python train.py --n_layer=12 --d_expert=64 --moe_layers=[2, 3, 4, 5, 6, 7, 8, 9, 10, 11] --batch_tokens=[65536, 131072, 262144] --seq_len=1024 --dataset="wikipedia_en"
Below are experts of layer 4 (counted from 0) of a mixture-of-experts language model. Rows are named router (the router's row for the expert) and show model dimensions 168-223. Each number is 200 + 40 x the weight over its row's rms, rounded and kept within 0 to 999.
After each expert's rows: "gets" lists some tokens that make up at least twice as much of what it gets as of all text. This comes from a sample of Wikipedia text that the model never trained on. Tokens count by the router's weight.

# expert 13
router,185,196,177,165,192,198,207,251,184,225,254,171,197,205,203,166,221,190,230,173,238,220,134,218,161,185,173,198,238,223,198,247,174,163,153,198,228,254,195,251,241,184,197,228,232,175,241,208,206,161,211,226,276,115,259,146
gets: " (", "-", "(", "{", "H", "–"

# expert 6
router,173,250,242,141,211,246,200,126,249,213,200,202,175,251,151,238,194,197,188,246,253,174,246,204,99,181,179,170,321,162,217,163,220,177,220,229,220,214,237,272,195,216,153,229,232,152,249,156,188,134,172,164,237,199,198,167
gets: "=", "\n\n", "\n", "N", "°", "V"

# expert 0
router,183,259,251,210,173,240,181,190,174,220,209,240,218,190,218,191,176,182,285,196,204,237,205,227,133,229,181,168,211,169,152,264,215,229,210,128,224,252,228,237,166,170,247,182,247,237,206,172,183,170,231,224,231,215,297,201
gets: ".", "\n\n", "\n", "=", ",", "\""

# expert 1
router,160,228,253,143,170,190,224,180,217,183,208,245,178,174,159,270,244,226,188,185,243,282,195,236,173,194,171,211,254,197,196,227,170,190,194,153,250,223,133,270,176,128,121,197,267,147,207,220,178,179,203,233,243,193,225,120
gets: "  ", "-", " 0", "_", " 2", " 3"

# expert 20
router,192,257,261,201,91,156,239,174,262,226,207,160,217,164,179,255,160,143,223,230,190,228,265,243,153,205,173,165,247,182,171,233,254,224,263,183,204,172,214,271,180,178,210,217,195,183,239,192,229,211,212,161,197,177,176,132
gets: " a", " was", " is", " as", " of", " were"

# expert 27
router,167,197,222,158,168,198,168,138,209,192,212,213,224,177,189,271,218,175,182,230,205,239,197,230,147,257,159,207,258,152,183,218,187,223,214,181,232,251,164,269,177,140,153,198,222,143,241,181,194,158,201,247,244,227,238,184
gets: "\n", "=", "  ", "al", " also", "ist"

# expert 19
router,166,178,200,216,182,212,241,208,168,189,175,263,177,214,149,253,274,178,222,196,250,166,194,256,169,248,195,216,219,205,170,258,227,188,252,204,321,283,248,180,172,185,156,166,241,139,208,162,166,234,218,218,331,164,163,195
gets: ".", "a", " John", "o", "e", "y"

# expert 24
router,122,197,190,164,175,200,192,272,217,198,166,250,262,209,184,239,291,248,229,251,225,164,215,249,193,215,148,220,215,167,227,280,195,223,161,224,221,249,162,250,171,167,216,155,185,166,207,106,216,215,253,192,241,191,175,225
gets: " in", " the", " of", " that", " to", " by"

# expert 30
router,198,206,249,167,200,215,212,182,265,179,247,201,225,231,198,255,229,200,208,248,204,235,186,198,191,149,200,200,300,176,208,220,191,186,287,189,246,231,201,211,245,183,133,160,179,179,221,224,228,183,208,238,231,224,194,168
gets: " |", " 0", " 1", " 2", " —", ";"

# expert 9
router,195,237,241,158,144,197,184,190,173,189,259,216,236,214,164,298,158,144,233,209,262,223,227,178,143,235,202,204,195,219,165,250,263,191,190,189,189,211,133,230,220,210,193,216,153,100,222,223,153,202,210,212,221,180,225,196
gets: "-", " |", "|", ":", "\n", ";"

# expert 12
router,127,190,231,94,164,184,263,215,196,225,186,217,208,195,142,230,192,169,242,293,196,242,191,266,181,240,222,239,221,129,175,265,183,177,233,234,219,248,194,222,201,212,167,199,195,167,262,167,123,176,187,186,208,233,226,145
gets: " the", "s", " The", "'", "al", " its"

# expert 22
router,138,260,219,211,143,222,178,137,163,190,183,256,234,188,205,174,191,174,218,201,210,234,203,281,174,198,169,189,188,218,194,239,196,154,205,235,216,169,256,211,240,206,191,142,207,214,230,128,208,196,241,191,216,198,201,113
gets: "s", " two", " three", "es", " $", " one"

# expert 14
router,198,198,259,203,127,187,246,129,163,221,253,223,219,173,192,213,201,200,226,280,200,232,190,263,198,220,170,171,186,180,141,206,169,246,203,188,257,164,155,260,198,242,209,183,220,134,210,167,222,197,211,245,197,164,249,178
gets: " and", ",", " or", ";", "ti", "/"

# expert 2
router,181,198,208,157,162,237,230,194,220,140,256,230,217,233,197,276,226,227,223,196,257,260,250,238,147,164,168,178,288,222,184,217,136,193,254,188,241,250,190,216,293,115,134,203,206,201,151,180,159,172,219,201,236,224,229,188
gets: ",", " first", " United", "th", " second", " League"

# expert 7
router,152,161,221,156,165,204,211,148,249,201,249,203,198,272,166,242,176,182,223,212,218,250,147,179,230,263,220,232,253,175,118,216,211,180,164,76,245,202,185,158,209,230,200,231,216,158,192,151,116,178,141,224,232,236,249,163
gets: " the", " his", "'", " The", "The", " her"

# expert 18
router,128,233,290,164,167,238,155,276,164,200,238,213,194,240,179,195,197,168,142,193,231,211,283,241,187,119,236,179,269,215,165,217,180,135,201,182,217,303,197,250,215,229,165,131,265,196,236,175,214,219,254,291,241,160,281,222
gets: ")", "=", " he", " it", " He", "\""

# expert 17
router,163,206,235,126,156,175,189,183,188,241,170,185,229,173,198,218,220,172,163,177,260,182,231,228,149,237,229,200,235,249,199,271,206,195,258,169,235,241,119,240,139,169,205,181,178,173,225,212,246,203,252,279,249,188,216,174
gets: "ing", "ed", " to", "s", " of", "d"

# expert 26
router,187,187,188,213,213,235,186,203,132,199,269,246,234,207,158,247,208,171,206,221,248,229,162,274,181,177,136,208,223,232,180,297,168,213,248,122,300,269,194,266,216,192,166,182,172,199,201,202,201,156,167,296,278,181,279,132
gets: " of", " the", " The", "ed", " on", ":"

# expert 16
router,175,245,241,204,184,198,220,214,171,200,253,205,197,183,204,237,154,126,214,257,258,223,221,258,211,246,158,143,228,178,208,219,130,216,243,160,245,208,157,250,237,180,211,185,219,162,217,237,195,190,224,246,215,242,248,166
gets: " |", "|", "\n", ";", "  ", "-"

# expert 29
router,179,204,216,154,170,188,201,213,163,191,249,179,187,150,156,253,233,121,275,246,263,212,229,303,168,219,189,212,239,202,100,241,229,243,219,209,324,306,170,254,178,266,153,178,229,149,265,176,220,232,201,214,247,168,211,169
gets: ",", "-", " of", " to", " –", " de"

# expert 11
router,187,247,239,236,190,210,188,221,196,175,244,214,214,180,121,240,253,154,176,133,199,227,170,196,157,226,193,169,198,213,170,226,210,250,220,204,316,203,151,253,229,174,202,227,191,191,208,178,209,179,211,272,222,224,161,158
gets: " in", " to", " for", " at", " of", " on"